Experts of a small language model.
Size: 11 layers, width 224, vocabulary 31460, 166M parameters.
Experts: 256 experts in each of 10 layers, 4 picks a token, a sigmoid router, a shared expert of 256 neurons.
Below are experts of layer 7 (counted from 0) of a mixture-of-experts language model. Rows are named router (the router's row for the expert), up (a neuron's input weights, with its number), down (a neuron's output weights, with its number) and show model dimensions 0-55. Each number is 500 + 50 x the weight over its row's rms, rounded and kept within 0 to 999. Numbers have three digits each.
After each expert's rows: a language model's description of what the expert responds to. This comes from a sample of Wikipedia text that the model never trained on.

# expert 52
router:483469500511517532457460443406484439517485434408487616544540511481481477543429540477382556506481467428469494480591453540548460456435506575579462649466492523432458614544
up0:405453532425463468427413478402509461462572542443525579506550513540490556497523570595545478549533512490464532529503448563541482499476521450523432398436494520548404566559
down0:471459567538439462485458516597534489625527560558485489463527496487485437548553473457525452555495483496384455572475526465483527401543545600474507543523499511550584421497
up1:472478454464421479578525475466469543502497565510604507412481558486459484469440483403430317618460448500513466437424442525524564476475441488505536452577467539462437523488
down1:473529444577577612535459467678521583503434459531436507523472446482475404502466490509546435555530553520485492412520542507540544625506530489510516518448560572487382497546
up2:449470467515484545433434487518488557540538446493460561531449506557559479494459429586525496440564489479610554521484451554479456480458437348479532547571441547547507536499
down2:481495545456481481471480548468480433554472502595604500498527523458490408569505460388496552450551403386520482564500524450484580475502533451500489423555435439448458464437
up3:465561504459495578447501539382533544647478521489508484494518454513517511619494439444412554483503533505574588521575418484509456516497496515493528550456439485433517477524
down3:483549437503442481467514521499486503464512444537543468514490557489543406628516453566475493519500501498484532475489499545449496507487539535445525570582406494493501487469
up4:418466493484490488523473407420399477473518471454499512465550501507432482500466534569425498420478414491456530545455436477549497455446566547469487442459460412394538485511
down4:625484410469548533516495428519473487541447511490495472430401560443475504526536451413559551556453471544456504528453446537480490519519634469579565463551466452451537479615
up5:542423516541480436469547576529521420552527530496543562461458561475451449395537476472482520578335516456483534513531426527490487445473600504497499535617571493513529472539
down5:478416503464490462552519461516439525486478560504383459416546526522456506581395547488395503491468491472491469547552460491501547540480416580582506627527510592409548473544
up6:576507527451442506409463461394448480457486358398544593502527514459482475507387559548500459506502404497451472503573499534515405453450540498555474521560552469461485541591
down6:484513564518485470480495476414509518548502531511537536528545501482514473570514543523456460517455414495541436487585524563475573516517511507429506598496455595478424540509
up7:470438603451525562573385526540601549401500554573515528537497529399433442465506558531484530569469486526513451479480388492436526485488481537528554424461520484602479544473
down7:461418471577592548409611484434480566551453531511467472532561487519557512591504588563462542512537452508425541456511457599482505588550454577554442583555529416431578588669
up8:511502491536425400567447505517500466521494484526626469628466476431478576519405451501506572560449509450519549521517535414583491432423475509499509557417519491496534488466
down8:510536535469572478511433547593444443494480494494544441452473480529441525526570460360439490461464551524552595435493453434560438551411525464492475452425478503479508483490
up9:560421458605443470429567563547478463484552436485513499474496500487486500495494567563472627516529565576502541511464562572497543437461534551558475562529437512466566522550
down9:538466490465429502452519551483442493515517501521518452552572552564483536473456510554562537525429556510493595612514531497477539472463498392522499485516532553467567482450
up10:529470568565456450489517513406454511548403443427511494495408559469587522457490561378488531545462547471510562499541440506627486507552518515479520571426423446471459442543
down10:525482500513417497520509462439573503458463462542568468500505450474521492507509470549554435462488525455458497424522570537437489533540479591451439553539447495576487481430
up11:485482480515543480547449472413512465493525518418450432501560454508505520376488555584527434515496589521544426499467452572484420536499491556506568559503545539516376496502
down11:438491538568449408420449473452517554550455481530399465478528531440500506468524458554488401529488541418488484490484542520493528637460529628438421613560593423601515504535
up12:498584608514491473490573405461544552457461512522524499521566522429537555593474491498473519526516412567546519431493449543457512471529466594373553499538439436494432597469
down12:431496470482463418485440482511518572460464390514495588520473542595487554504455530514485537497542474440452512532593453520485571532526497519478527537549524525571516505476
Description: Year prefix twenty. The "20" (sometimes "19") starting a four-digit year in dates and ranges, such as "20"15 and "20"01.

# expert 54
router:502518453511427539610515493451513474393509461490509547537498588458492534532444436494447630521507489458558564412536474488550484488420482442475389561499508471503541543566
up0:515535464467597423509517383486545429503508592430466560436460453579555462462458470561524496441514390563449518598491424477506532485454436485510486462478495465484468487537
down0:410514465493452577566534463416500402481474477529518569499486432671549474539417422531535493449480473577378480438498511424481523542453396509543368520500525541539497478482
up1:524465473419463458503632480529433446613586517593495561509529571545551554484550526627478558437536466476509534494460423559443500484474535561504495498457487490546470472586
down1:457460554559505520481466399509466499428476447475536454519559633466641446574519500494515438498484502396444479508529551509562511545484591508520495485498455480448446399580
up2:437422504597514560529511495459491518492462551438542511464421508598472495575471438521359515507590497483557528477556440485495534585507545556411512519443519519542514485440
down2:483475527351433522438607581411476530473501568518512452440558487400551527490554516478529515435578510518486506454506574456477516528506480411408530460533512427443588524574
up3:516474469534503465567561470491551541378430499509566424608536535545523567572563467573413492553460556521493538487502493388478506548633521474491453469511557472480410456528
down3:499534501493478427567417447534467521466541546464431462478575513566416546547479503528475450478550389483494507586506551498391670510387476416508448531512503506512488509560
up4:580554458540384455456461510452433473554427561521526524532538421490499568560557488450525546440420466503499530497483508518507496496499528590499496497435547544481422540512
down4:486489532408514429454506443510437454456530537592570577512484461458584397481537544514534620508507379510533560555491673468490459590438471506470480536408516502433488493557
up5:455557535478540447505449571541538525481458561506414462557509501535447523484564532545489560486456496448505441585591490500459448510431515434568441517478503593478575400436
down5:573468531467470498504497443519463479411394541497522421506484427448587528467558450533403484499546453409601532526547518524459462481590479430514463550510550494440527476423
up6:598529436450496499484568454394496542516485537558489502533513548621466476518492478429551524497480471460507484448450464469504573523498458490493488419465489487482507435533
down6:458518473506464503537478424503565523480554590443480434516541439428424466526534519439527518525523500498459539427504586521527510494595530379549505517492488481553518603460
up7:552507515540526508535443561590544490480459562491477427483467517517577505456410584462550503475480465359483614510494508534582466466502506458481420506548560500526453523468
down7:427509401467484508453472402525503518449586454479513473493464518426555389542552579542483451522512494498441490463442452448423472440561478440490537475462500491452393506596
up8:351493512413537425551573490510456446513507472569596442464481507471423563470453486474425600628498502541449574577538459489527505423384468506548549424472501570558462517478
down8:614516482534567486491494506492468453483451508512487439561531467460546536426622557531455498525541425428500455492434517539517546584508442469512585500447550430475380538486
up9:448544532566528631440543398443615529521533468470438561479379524480438495498469546517427432564547490469567605436406450472465438467531523556498474499587595510439516530477
down9:443498585500448472575449517457517580544426535559487585455520440547441498564578511560430525438469472553502545478613536451450491451522519504484552477458535552622468472574
up10:560521433406455447518552473532511557458467435464551538430501473451563489547466562477512478548486552475559565531508414426460432531488456482471507473512565541480540555530
down10:463528498558502377509533538479484561494462461488509426476538518528559487539417524533561446542504424499450406594527481533560447401484451493488466533540459530518347541574
up11:498529383560479485604569479520455538496501473477526530569477462478532452519496544465504453478553463503461443369427417511530414478523434421434461468478567457535488474516
down11:510541490516481523474437492513508487521503453486512440446493493492415485541516562534557403543534449521558511594424497567474502484486468504515518489515527543577487470457
up12:356491638436546474538433526514494443453532486512495450559479466561519530443434460472444534532506443472443484478501526419511440464450450549439498491433483441479539533471
down12:457497523479530485519489392555540476540435501402501486543412535451501486470607487494410530497493427521573556505423522407517540562500557520496462479451560425558449532521
Description: Crops, animals, natural materials. Nouns and word-pieces for crops, animals, plants and materials, often plural or in lists: wheat, fish, grass, oil, horses.

# expert 56
router:462428514492552485453521463534514512458425452368455558519561521468559530565414509484327519549423585480489547393432396504500541394510415565500570507497449440449475522529
up0:586523522503520502454496489448542539543495495422587546554519422531546487553420523501471552579471532429498523466461376549583537497514460522557510375528427435459486489483
down0:500438591491466527468498512540476468616441501467463427510501493502491396545480482472458480489590563548396532440482486479543432510532507541509515508490493527535489489505
up1:538500481546462500472550457475401575470466492474463584471511529460456540524491414543426550502480610522475477465545461467487510492474537473549473417573359494485498486535
down1:475513555534514564391486433526459486585582431477449511437411499468389569500505435457550587420481432537523510449523442529533449568520482496623514446495590556477567505384
up2:573394528495483549522466473445468483364490557469482477504457492598532472437380528461440552442499429496545456514461484539404491480533548587509503470525526438465487508541
down2:479488502532597543575464470402501430559457422476426543585436547438576423509553484482494522485550467546531463489529602531436459535437416589501483522486443471436476535543
up3:590443569525361498368537519497520569515514526402486492497497517606505535451504470431420520547574440490354509412462465624478486461574362512562469586529597493548589473481
down3:444498414465498406493515449383545466503519449566450448471486464500444589465447511473398467462536527498463565586392509448650448502488528480444596428511502541495543486468
up4:554425540494431520453451551468528458483499511444402489463568466584528485498552512455484539467485467468424569508568435490519497485525490547557421548437537550449520570416
down4:527441606483480476457469537462465404507462482534500534552476588420426587503519476477480542541470566507500419539509506550423452493489454510521530447411473516424502548456
up5:483564459562480493494538452627527386404618518429414451526477493527503458423466493505502550506579490546510522529408439473426416430556545453491436456535523474527519536435
down5:516566469542433438461444436513486617521506544504454572496426415551524503511442533525498581446532430558518499521549446506348547592545385532564453540526515496534437448522
up6:448513485560537467547565466513482610487459525455514439490495531476500518408447606492570503474486460445552466459604468575459520443496573582450483576458417502534538502684
down6:614493477491412524544530425533548546533488533473536585446470459509480436532560447491402492518450542498511594570522547463550456549467515519477616505520467512500554516435
up7:448419545565636522456504470503525460512522534522475448513537515468574450457539525503521442541475533525452535555504507532434504467436583461530511421424520500424477464488
down7:523495597605573524522532436552477475431515551376483452398459523467493538504440495495490418477501519493469455494555462559484479520558559478531515627560467550489428377576
up8:579517458456508539447521412417532385607485516521477516561562495563458569499529545585452471433463483413512541534525454468477599427486497493487573484552513518475526486480
down8:517543436600540537507457554422441475491475391472426486520548531425492517486471498534440484517474564533593494505402566602453542437517493441424558442546555555508600519528
up9:468495383527529549474570477507444456468557485419491571515540507495534481512510502477483554516370578451499587477506464573582485447561430518532524522484456448576598529508
down9:551523486435484528551469473598476491629476503376482564537512500510517500529465561432496528499564510526563549580505631479446540544401541501571607482430509408449445404500
up10:483535503532509594445447470469472517351576432494455533480517483520473564446561511487495510446455539489460491487613508514511632505540393493454563445387566544517505453466
down10:615491466452515504521472497431479563574463528568489549552411486513544393576552521554579515579504545617500515539486550423551466526443483442492378457408529548506491479489
up11:430448576562461452473492529522424416428455514559445413483545539527499548527573436525499516589482528493510501444453437459466565426591420499539678546488461360479474546446
down11:464533506473545488440433510551574470488483500443574417556546413592570441552519483530517452567538515468585521462489497430527508464493475537496499425512490533498544455477
up12:539528509475479548601483430447511425539464499497621549516529552473501462474474478596371522404435470460445510469550417502486438493389504450481509448508554487452464503469
down12:509544583498472551562603514557632440509537501461568504461503435464417436470532497531486496536385472544480379453543574464441442571465455565531470438484450459462552501518
Description: Separators before values. Commas, colons, dashes and table pipes before dates, publishers or numbers in lists, such as Published:, Released, track listing –.

# expert 8
router:494417543545484489467388503448524500462473481442461585501535507534496534537514502476462542472535510468475508502505402486486463440471422544577477528547529476433512494537
up0:547529443518562453513505529509438557437448510528528474451498532527479450528471507456578579531473517447454495570467452503493416506387513553578403490465529552485446432585
down0:585495523552614472466476535425457510558488469515551528475481523400440485504595415551481531491441470496504531566385609528592423495574494529520476473557471527506515549411
up1:448461567536508539488501464472505452470353489434502544489502555536475564439532480458479469495499490499497555418561430454396542588472475557460494532529594437527492480460
down1:488430529448420521441473491537492524497505515537524441473574513526461501451504573568384487481523479537509553541483476514521478443496388527469551397509584531487494525507
up2:474494587443485478443497486393520524569484422465488548484575419458464493512554504475514561362501547497458480470444440556554532519476503425570533493538474562492466493535
down2:501531535520459504485534503444547403525472483483411465524503637544599534625433527482390436504569518494552484521403543483487491522514499596479534508447540505465535514570
up3:460439601442454481556455472496501495496564496505516501512516494563515565515449553583508512440565538543414464510534461524478489464488534447546535503449557451481523422453
down3:484491471420480533634541466482470499405472476572441417493513577532555572490560405489437557484578504448510557558481505471458442506486468424436420460523486554458424583508
up4:477562552548507487552483417470503508547485528532576532528465539447496531481452568498540448429497545630506402488574477463487537501595527572560493596561546568500520514546
down4:449488511343504464468505536469412514519391473478523527473491552526524461533534490377652506485514408452498517485501518485560540508498516462485506508512535502443481482498
up5:601489471476435555478478543481604502545367493545490446501480574477528415374526525558491499487487438498511545542539491528536570493411589463448504492597413519457561472535
down5:491495531553541541569506499589434470465599450564596475527527482497455541522516589498557519505563469557509546495578555559509421483431479536531498580467426527465471446397
up6:532398443534523512585523509444452547533485477460489515480545475579470563426474531653486462482490564494531611415511439411513519588506514463479583480600458457439560585494
down6:424455494492493505505544432579524513558495556488644566532534529563509479482509622457515441521574607615472569527440451550491405531510489431522526532537391465531583586459
up7:589541471482456539601517512526551569527618430484442483623455532502438477488481564493557507548572516521603477590546429554439507559538460532494526469524496461489449514497
down7:505508530487520517448616491529528503430598451517588462568540470560540562524521457485511498506439486578481629462526496495562466474592479405461463498431507422482430518507
up8:467478478487527494377438474470462456472513477589497511560492492510516564498414478519397495478521491536450496454538527639438481470543467485504607477473520547430449573439
down8:468572511449482402560511601491346416547499492473516484584424525473502543416567528544409569546529459487517612469498523544450461534532607550492439595483490494470542501534
up9:564396527605424489472535435467484437612453438449576578483562467515492535436546570565484532422527474452639464387471465434551556521523403445506525484454493492470542452557
down9:585395543463470501496625421433468483446464509430509436420556416517530462465431547543491432489546571495545580549464502578479484507457554485506446447523530472592572529665
up10:462469594375488413481501500479474597432507518488429475411494565452497452583520423489565617530496361510495512509469407530483491537456547426519513559560463455507441480542
down10:484483519455453392518502495597478524388445417492514477444504561548494533516463465496432444513531526487576457481619489449518546481576568474470490550461490485418498544447
up11:499423515545459484464478477459564484457437520511538513448501462539428548545431432471521563505543514506481579548519494404481512519389503517436421530608412495520463525517
down11:577553444481512509508538432495543496541468476502524534536503564558477490533494425479493497479499427568424524474494524527507507526544624522488309490564418522439469495499
up12:615537445530462469445558541426514541543494469561524480445465516421504432517435483545532490535486471579525451472523497557514409486514475504455441487472492545491461425466
down12:524537557539457477465484525378581562520596469527552556511619415422503505473604420514467519569522417462528503458379529612601493567491412427422493504446443524440473495505
Description: Dates and event names. Spaces, day numbers and year starts after month names, plus words in festival or event names, such as March 2015, September 11, Summer.

# expert 33
router:496443494544490504554451491535553508389410400385475477564523494431486520521436435398444521496435501504567522420500412442491480508562454474419507539482446479536448554524
up0:513448532471591521499572440512446485417529449505480517553481444426497436521627397565461578434443548498584506503451390413480571510542476565519462542520520544409514425471
down0:477438547462543447439556422501468435604508472447529512522479555528441512478464580525526380498578473517522396524544456408620456425450571529533500431460467520539367527569
up1:606523601573412487555455531513445515431482498519490501523505417496546482472515574544435458443517556523599522536502368511584502598522548516509483467479498511526502440488
down1:496447504515545607502515469511507512482482470537448477525446485496472477503540438564610595444532511581517516431410653449547497523564524496430518538417462541486554452492
up2:448536492507434538464485521513523385434466514481515541484442480428542512531455516544482529508475468570470415480462520571536404483452487405488527520491466545489490595497
down2:490508504621542464513481512457478357419506498474538508429628494553466443444511489466459478484506522384588487520472629487502536528518499406447588495511550510496415595508
up3:508525502447596586456513511547456446531502452503538474482516523439554448526386440491453506484457599456525498539439553518525540520521439525529465551553497513449487541402
down3:589552571546574488544455450419527594519383456448530526496457529510488452534481467401406456442544489523501544496463666500466550547479502461499623531541513474575456577566
up4:500490463478607530497487527491479476493529430516497590570513495567481435585542442579442479414406577525497460474469410491500527478467506456509501498484461520473424510545
down4:567540459556508498355434458542557588544548459474534528512453560469627467497491457479525544490490567459510558317538498532457482524419596506417585566457535540471384473510
up5:457535478467450488502583607540472501471549421453519457536467588490520504552535510491499554517555430539459456443531509492482537520498496476438497385487511483532453493487
down5:375536445530554459489525468530497507433439538532525464521487506494495520445511405514479467494517492441550496375511513359490496472455497566469465474502469520448554608470
up6:519523534500481525590483530519505446526515553476472442435560438521461403491564482488569562550539521451524460496584456531506454468461468476467473496500507467527484557512
down6:544572474519443568361447476508544415469511469471495433501501509511611586558440516436483522384418567487448504544482393522548470512453475549336564446504513568477496531595
up7:505480539533491474454452479486555482475548500470494497529548472569457507444497622552582493522502448555443479458471421494491474442537510436495574556579444517536525577419
down7:496533569423508461520565479525557507537480537516423494509436515519492413594457593470454469503516479484516588554484595599505452487558362539504559508440526545464466409427
up8:537580521462486418507485440460467524477445468418418524487534546544585501443537475471474511585452418435463514475487483437507421551468466462472475572509490639446581563473
down8:540447511426479428618466513552571507431472482506509457490494546530523517519459513513475538429549501433448415437495499492486586454539559527565453486536499499518583572541
up9:580505526487515561567528523432447509426512382473499490621551533549490517453436507463419469527504503510510479549553520463487448506538531500535511467549546465503419490574
down9:546530476569402477558475461551456569487554523544543541449550455530512468476513431493503623499506489548584530446493418433449510517525527490488497485557480520493464436566
up10:476464375485503448614435524528494477544541405556510447597569443472503453451511473520467505491554528353429557459522430573544439593421543531570484463439447497457437493522
down10:494534571521439564469585559616374552492456453487573461460527532472518464513511470530536500553440552487466559553547497516456429510498492571544494508536438532477555581497
up11:429552511484598472510579445471473465407506463422519441467547551499473573407567411544414542502448525495397489435498433445485547445532524525401540448596545488492543610569
down11:546578444482501603517523508469511395511568494478537517493517510445409522517489483500481459531536466593425445509487494601530441543435454476546523507539501406520446533550
up12:506453500573541509599589457419411616395518438477479566528501504502532449504496570560439511520499522389456493551488449503477503572594460405581472619448419508403531552446
down12:521559439582508499575445570491520510509573513486554473456540420551571469535486426498515544504504458504485527439530454491518562540460572533488558494519570610521496409516
Description: Line breaks before list items. Line-break tokens ending one line of a bulleted list or heading, often after a period, parenthesis or "==", before the next "- " item.

# expert 39
router:469452554498479511576500562526447575463415406436499486511526554497490576587358495448437520563462595428572523470479460600528522482485447539461461567573421439407511543489
up0:495538432440423405469530544512525593482449568538444563530497488509531575581468548433493521473501512453449450491430495412424516499470454456516535460488523512455549545566
down0:439461466463446509524500498469554522499468531482515529572531444551513584451448456547589434627469561515442550497548521476495417529418487532540536452459511517439492569458
up1:486462567481525448532409492506379531442508497504600524522469515432421472478495502534581453551412556488576491499494538595533516468531506541548451524516490576539489436520
down1:543550391499576562448444481496538580444528479550452483499497514465511500499526413438542640483495499482521471427391498545506446489457439531531474443495515525392506469444
up2:502539549535560421463491500434513469512469391545469503538514602508550538415564460492476439578491573444528445537517452460477474504488486441518484513452480420531453634546
down2:515524460438531464517440504494475409533528572538530529564522505506501494509503437514482508481529581586535515584494556477490521504563589544647536524442517502549574523465
up3:537487549400503443530503546503422525478475406483533504525512553495433540571554441513494543560471474436395584506480475439425553477539372506548546433594433536465589531573
down3:554529468448530484506523468547460440595428453352475482504454521549447510432492519502376519479511513515579453519416506553417518442610553573428485411521592513452520497428
up4:498464469519394566464493390551517507481497540533553473421558542446452546505556463428495528559478527472368528521561507526527485579505465503478560553483512506470458464540
down4:490467470492506532452423418522467557611523488396473452538492485478469549491528515564538523557410518447448407498484519558568479491393548418497537530456494504488479508492
up5:389515558416498454576444482554457463453441585534570486516566524470478546582562430515414518443435431469427448464464426600500569496605481511577497547495506527576540461567
down5:561545502415433502584495481538472450563482646464423513507529524468436556535435459455537511469558454469502568501474429545500502453406447563469459460578498466477505571539
up6:418549537502429472467463564532576548495443488536449566552466328497609531504468488532485489513524505551564428474544480437450518425493449466485535464489478471524511525443
down6:540429492595565592570529430566509444514506653499533472477553515513555490493436440560495511424458513516431453527513432553493464505501490478537566564405599482491426501461
up7:495502542464434530546548407506487561468515445514426557472498586413492436561555500523502485524489446485509488510456463455425529523449457493423526614567465495428433517566
down7:617461442450527540549518560499476556515439464419468513521482505423533411415442395411445501525506523537418449490488508541400538506443550493460507539481437454574430504512
up8:369498478557519458498562447494548553447494458438530469478411472467581434464549550435473530484552540548498508508589407496546562472487615474545431493513423523392384516527
down8:543588465416473430550441469439582485474482457437544507535401494477480576474455424425526488521467503481545494501440527492570543493472440467546475455480444545574556514558
up9:512468468596459405456482449459409617425476473524520551517480590505514552456444439534582386523476573470490507529601520570492502559435486544497515419550482527516473489476
down9:426556393507436438526482468547468539514451433442444527482402454481455486408453476437531434512474463671549530489537501478515400517403508429512538490412523516528478532402
up10:499563526484523581476556462457504561466480480490541463534484592480495471490413408494517521434511500448461466511589463514489558456428491512440439489557452515542444539384
down10:485488493508475526588568461503458544576482522427466438538501450420502557497491506408603521525536432585478571634550388605538480514513481470510501424504508568585444458515
up11:502517566519482489615542456554327446427467526565453551517602581491540589476390541525481574499500489473450439390535413523504484443503494491541515453467539444457462473538
down11:504501440446481615444462504497506365542371456404502503467445514495559546463446507443565453592543492576417537487552508467537538496480553550504429557539477477513633503438
up12:463526542511475442458496444556509510464511526529504494458553509518479555494496452495497462550443461434472569540438405441485417546398542575479449436577532562578491534623
down12:474408553532453496538420569501485553443469469552550557434401432473424547496527535463557517464612549492582523459594585482458511505511624475519520576538526423505522502471
Description: List and table separators. Separator punctuation at the start of list lines or table rows, such as colons, pipes and dashes, plus list words like include, titled, ap.

# expert 32
router:509488577551539491591463468524472570426433505444489473555552487450522469545446493500439531503430453422559648501470435393495430443479504552463445538462453528424475493454
up0:502483497396511506464465553442468442517462516517493516546372566435481450542495473503479538474491408486525565521477425490517579442455463534465435349449491454462555437369
down0:432490520448456473551487492498571545539450528504492480455600497505484551490510460397581538441507433426519499451475536533387565499479579501542415497593477480441535526477
up1:465530540485470464495528535438498568482467525473502441470467544506608567516483479474526594497529395450495461568588418402450365477572486539503428597517547501513563432538
down1:568451478588485467466624406546497554431467504393539480450531539490530426436586554488516503464503542440490558587436534455402554433473468504494488489502537457538608532426
up2:533511510516397533518474373435516466576503462551456499414446513481612476494503572503528497513482491499602511616460410455571547466543496480530467625513524463579501549500
down2:604388554484526541572419504519536506510503596559520528480549474561497488530495510455495516495528427529434436522527454491439383500506435422397474453461479589593435566505
up3:495458467566442510555475445398393498371401522427526494536495508475462520591498511460469515529442350496489568503492499486532557479540403482461521472502602481536512523442
down3:448477507478600466566535508456558471453620490450476498440559484553497471465502536489484460511566530593406539393495468469501515551409503513476517546517515470454554527488
up4:477467564602522501549526409457415500523534457486537531553554496547504579548494484539467495486496422476486520558552577466494470583419460465504576564515528472435493513480
down4:503475560582503500525517501465478570491466561588499585457426523439544489527487489452560517512476509485552543552537519489488556437495401472553540549547560522544569487463
up5:417522493515532505596487519497480606466530479516527549545483482588393456495536472562629513532478454506618443396474498516541510489537548536439426479566523454578419560529
down5:579529552467551525547570412360517567504535511513539487489603542512533564488459384541460505491563389514487558415479466549481605543507433528488438511483420500502438512530
up6:521508519401526542466482409527512446500474501537457524548497507517478536497538483515555558516427537564484473518481513456502443536548456547562450447460502488467620427489
down6:504544477555512542470508480531522414484484555466440451474486533601429587480393555579626472477382525465562574503516571449458428467570540505525490476528499587552501535515
up7:556510482526525498500569427369456443525543568495526461493550443395529532476441530476369476429513555442471449458406521453442481578452352403480574456521457529491517496501
down7:549627511483542456475539475467527528495420490477501438491505505454438453462565451509458438493371521492567642555534556489369564497514490559460487594501520579492436542474
up8:506513538483526530530394468516615468453519473476574522445578547497486426552500442480549553524481542493463448425569390518570489549500486533528564536457464523480502440473
down8:546430539578505487524507451564524447611477596616580485474518536581521519565484427571500549458571538517509544508503488529506427470533555501505511456488540548516591496505
up9:510560653456468456441492467414528619480524514594500530541492532481508458487522529573534517496478579419527506522485511499472476434469485523567567515487624537484510510449
down9:478448423477531579461416521385436498562592478593491577555467486483571452483497457621488476535555472373490521516528452473452473601490629460558568563476483496546522526462
up10:505415538412418557506519433541489498492565577480476501477462565488517400538488462484470497525572549506448565467445562513477480511420494473555517494496441516559384491439
down10:530552513403567403607548509565481435534527571599500520566508472563461454560504475517454535419555452475471638546478541484409413470532501482408539470441538524553426558405
up11:546415551543530498508426546580586490508481513448546525474499553501447547418510514532475625530497431513591515503558522475482534528482538557506463523537475531538497514397
down11:620541456540510512599532467520447566497435455545482546527566416530410524559524387532471480473545540488544495486474585524478531479457556502550520469547425408535511442508
up12:513620506420502592494441553521460392497496596515462508506476481537530515478536513526559493493428466554463514555533495555382502542425575411433529533546560464604473532445
down12:482501453463481601524485464429492425499534530614469492533568537374521558470546437506538423402534458397492547494444497474537487528437469467509512458475544431547557547469
Description: Closing quotes and brackets. Closing quotation marks, parentheses and braces ending titles, names or terms, such as "Calling You", (The Clenched Fist), h_{i}.

# expert 27
router:467418514566514526638513487436566499416452466445423549505512486503458475494456556542440560479472497477464488420559425546486435422495488429520449503454491564474508534534
up0:421466560561498536516498487443605499496430451533475576467503540579581432457532460583498440511485535444479539507541444494467475478458579436469488498491528493519412402575
down0:470562526468534534535530448476471448527525452569430570405501480520548493506545456515565564496424568512566543416425485451446491452515497391560492468593512460473501438422
up1:454566632529595453507455501487490497502439495489545506449385442504532475467515455427530542579604475459493497442417414513509471488563479577482484476455475517587492477516
down1:498459445470482407530437454552484476410501428522491543558549502531480479590455506525551509442452549541501529489523517577524513594538474427488395385566530528488515456493
up2:445469493549401431498441513541505462441498478465480463406540390563453487534445513433424502559538393570414544438495447530580457513560475485505501470464502444501444561508
down2:532481517519477457504581566405552507522579471496500547543414577534588541575398477427505549494504475591444405540488548579469420523503483470492484451394480539547484589393
up3:445622475450493475395409506383535468428519487503429539565546470476449488524417451491496549422477561610521470473500364506549515417469542501496543454473482524423474566568
down3:544465441557532471565501498495536400448537456637497486486515469532496512437558478456430462479533472436460548419540482520519525519524551401452512557469568427505532450517
up4:438518563433478553577479490333503582536571508402403424474528483521584458485421537463476534574490492519502484493548435407500496479463525458548557585453505451555533496377
down4:578445499427549532548527438370629447477509469525496440386576414437430432442494464414440527517511479515500461447499530536434539550556492557461501490404554567479444578458
up5:539525505462444542510555515440470500552407501462554580525439505471589390460504544508448481527447529498483517490495380583528568467517543545495500390441431512439537466472
down5:502483515493506481471465490514460532437536474435479468547533478507475427467469488533458480489488448503566510379440402493525461450491500542469497573496591552535431568543
up6:491521533542488531505563544500499428529542577520386569553500470435616486569482529574480451524578479562491404531520505454429505498459488516504491510513430500560464514537
down6:464538471449497504424544447500498495538591604462424496428460528491465512429492493532503509413507445536513562491452529445525539474552491495499408439499569537509525467511
up7:446496469572444613533425551516477502522548530540434534462524509432412497433546534448501476474549521562444461466531394512566530455507509497573546558501503521411496503542
down7:499443566426492556499485566427522470528471601458563431507495496535484493492455587509475471483458385445524562564381503527597567580521571572480516480549486496527500543484
up8:493521455568602487502479517556520546462523521531491573519484503593590445541434474457531485573418543516522454427467490503489349532412526588589484490471559421546520431523
down8:357522439567448529462517582457539431461492516513546479588503561442516419492528525473439556484529550520491483542485511510525471488550501532556600532558504486504517432579
up9:487447503479503565493549518478468414499524578456498593545539610485608415544437505600579492459437559496533491414403366458541478524469466512464449521508483435457429396555
down9:447478523531513490511445554484529500487456434457483594532462531565526536569528446479491483457590504535511449558516477419484532552439469498470446480529533501478480489506
up10:519484461484482516501464540590439465530448508491541484472475563446496456479479532553493513557479446448550483568521503462520434443554503528415497497469529484562431522605
down10:432465504480533559503503493451461563570446509573587483393491506496523446516530562577526429488433500527538524477486490521541427513563560431567463503396552517519442560546
up11:548487415510474612487479489491424512471437437449521539414517563467513472588531542510563435495529469429362563464422564483496551496407520501468473532609453480535514498500
down11:456493505483474488469471474451397469493565470451547502497503443402479577466546529544530508462622546543495485516555628507570509478472571470502484472487511520512581474428
up12:525428454374566471528497515483509428470546501559452599518504447508489488534529438485525475428452498588395498426463444511434587443520404545483491507488526573554458479443
down12:554511457465475469537550504491499484563445486530429531458567615424514513384563480467487554512437483517476511524543521544537539533549532475523512481477508539591505497405
Description: Election result table structure. Pipes, blanks and row labels in election result tables, such as Total votes, Turnout, Registered electors, Labour, Conservative, hold.